From a checkpoint of a small mixture-of-experts model trained on Wikipedia.
Experts: 96 experts in each of 13 layers, a softmax router.
Training: a variant of SOAP for the experts, 842M tokens, 6675 steps.
Below are experts of layer 6 (counted from 0) of a mixture-of-experts language model. Rows are named router (the router's row for the expert), gate (a neuron's input weights, with its number), up (a neuron's input weights, with its number), down (a neuron's output weights, with its number) and show model dimensions 0-63. Each number is 128 + 24 x the weight over its row's rms, rounded and kept within 0 to 255. Numbers have three digits each.
After each expert's rows: "mostly gets" lists some tokens that are sent to it at least half of the time; "comes after" lists some tokens at least twice as common just before its tokens as in all text. This comes from a sample of Wikipedia text that the model never trained on. Tokens count by the router's weight.

# expert 72
router:149116143129110157140111150148119157126152146099084109103152157157154113123149127096149139153129136124146149102100103154074104137165131126142152096113126129092143131095084135140076151154145144
gate0:071122104144072137100133157153091141118130154154102175135144152143104131138115107131115110132152128121155139104168109149126124156085119157111115129119114116090103114165128092127163141161103145
up0:125117133130131157162139081109118109156101126114123089138151139088137129129117132067115126133115162104118174139096144113142139089121104104130132114144131112164099160117157123150077144115125110
down0:060159116125119123100140127117079138126137152177163128140084150128114149137146162121134123148159113099138102082155148117153129115123141154097102151093124120110134181134149088115135135128127128
mostly gets: " (19", " (201", " (200", " (18", " (2", "202"
comes after: " (", "7", "4", "8", "5", "3"

# expert 40
router:148155109146133166144117149148087098097154104106150127119126117096120114143137096142139127113139077107118117092182140112122107139127099144147136139139110124161125143141128150147096116141120097
gate0:146110086126121110116138119146195122143124102135123133144105105128179175109090104189132139148117109096113130134153138142133111125126126142121143126106112156081094102154144124156119171167079145
up0:152146101137080166122156099133139103082130134148094148128118143116179176122145167117113148119131094130122155191093131109117106143131118081187128130096140146128106136100138084115113122100154130
down0:112081120133172098102137156172123138054124117115107152159155134122144118127185119187123130160117131150111117143144110132135125106141110153097163169103126181086125097104148077147092081129140132
mostly gets: " in", " during", "In", " within", " the", " through"
comes after: " in", " of", " at", " on", " for", " to"

# expert 67
router:118132133098117086163118124114095136168107120114139082125140129126115100141094150116125166140177100115174146134097146161162090128164123120084105132148164182119148139098164131168109114147101179
gate0:111096155126114134141156119078157163126137138094151139150138105107117110135117098157145112144121128165089123105144136147144096125147106142092105158156150079139173141107124071120129137144122141
up0:108145122183154156135148117164104134100119084127163147156155137097121097127123083085134092101110094116090131130133137147147156161128103135122082108132111143085109137135123127123128115121146124
down0:087177106120161156145140162149139122126136115115095107113159123149146156093106119149136155136125113082123144169113133133133174091140131100145122145134117123109141165165127136100076189118141120
mostly gets: " ar", " Am", " Ar", " sy", " John", " El"
comes after: " T", " S", " J", " Th", " H", " R"

# expert 57
router:148137093154138120138118155129139090137105152155138155141090117140140098118119123132124109175162140112103165126078114132130115122140151105147132098175162145088144176128148134153116131131101114
gate0:152161110136120111148185151179128135145139134120132181138133081127111126101157121165111133101178101091094167105121117120118097099108138101138094135146122107100108122134105117136127145102137127
up0:111143098144131121131131142106144153063075161124120120102097141111107082075118142122126115143142152103060101138117111116123153110143128136153111151111091087120125123120104109141147127186124156
down0:148125107163167117166135152124110114127099145136116146152125133101138105124126168142123132119103118135137101192150151157134116140153110145109187144118110138155140110146106163128099094133135136
mostly gets: " spec", " col", "em", " Dem", " Cor"
comes after: " s", " c", " t", " h", " p", " Sp"

# expert 44
router:137128093152109158155101176188097100138144137110135147131127142119145087090178151124100082117139120130125102152168110133118116150134146151112130153160077129137137129145166163081154125109132153
gate0:152122128141088095145138119115137145120142105124159110161139125080136125125106134119152150124134109110140161105079158113155212086146116086185146134082120129162129141126136144136126154127167136
up0:126144096092181113153116137123131134123154114149147086132114114116141136163138137121128131179140127095144082117136108077126125106114158107139140143164162118125114110115137160144106197154104122
down0:158107145176134151146162145124165115098120121086139099115127138118126139125154144092153145124114154110145157112117135100151128072106132072110121130062084131133117116146108127109147095138104113
mostly gets: " most", " two", " some", " one", " several", " more"
comes after: " the", " f", " a", " th", " l", " m"

# expert 83
router:137115174108157120173148124137121199130140147114127100155126128127161109094115127135114178116108156115145155076131155167146112136108087106112136106090119098108115131109143144163150138093100127
gate0:134083115114138109124128146118151131142168100120145165139128141165093110158132111078118080141179100160129140115157169096114119093142078113146139117110134084141124105155155114147147093096132132
up0:119131061123115123103158128111145129110079102104128159089109071075135144183161084101105137176139158162140115167129138144162106161108121106143099111094107123143146094115104120125142110103137149
down0:146153090089129088153129140138111130149115150114096116139144128156130150120088123123093140191143119133162099134130161109140119138137138081130111152158131124105126152149123140095152164170145093
mostly gets: " b", " (b", " E", " (B", " B"
comes after: "-", " the", "\n", " a", "==", "|"

# expert 61
router:115142099124151146162114095100149176156129139138112107150098163167163128124123126135173115162116155183116160102160121140135123135109116114112092156105138101105124103144156126168161107130144116
gate0:172147087143136144164181158146121103118138131108129083117127131150161128103131098125115103104140092119103117139124140127153157136144123149151106187124173155109123153104112134179117095087156114
up0:126177140092107118104114129113126147145157139080079108084133172144136145096143142117134122102203130091131128139096119100108139124131093114162143137135184148122115076111143126114094154090116098
down0:148090120166101108139140128125145126123159135131104157137118198083090119112102113095157111105147156150140131136133125074160135110082133097092108139154132117108101101140114142128126126119137162
mostly gets: " f", " con", " Con", " re", " F", " imp"
comes after: " the", " a", " and", "-", " to", " re"

# expert 12
router:083178178092128113146159113110139115181125151138139104129139123135128132125129150105116121119158092150176100119105135162143104107129124146107163141128115159134156084117143113156113115120148139
gate0:124091120097133112105088095147142114099126136131125111148141112143127145127148138136142129138145144143119115147124126117180096134114109088089150201159117086136117144146117163111102094099084117
up0:129093136121138128126147155118147071087072125119133117110094141135160092102088139124141138122130135164108150094130075135081142181123177110150122166141136126079137140131142169136144132137119127
down0:111124141129156141178163164144151144103151106116165141109117145168143133087150164136153107126116104172135118108126120155090158099151143156131117094150129107124138084152145172176159181123149137
mostly gets: " K", " J", " H", " G"
comes after: " |", "-", ",", " and", ".", " by"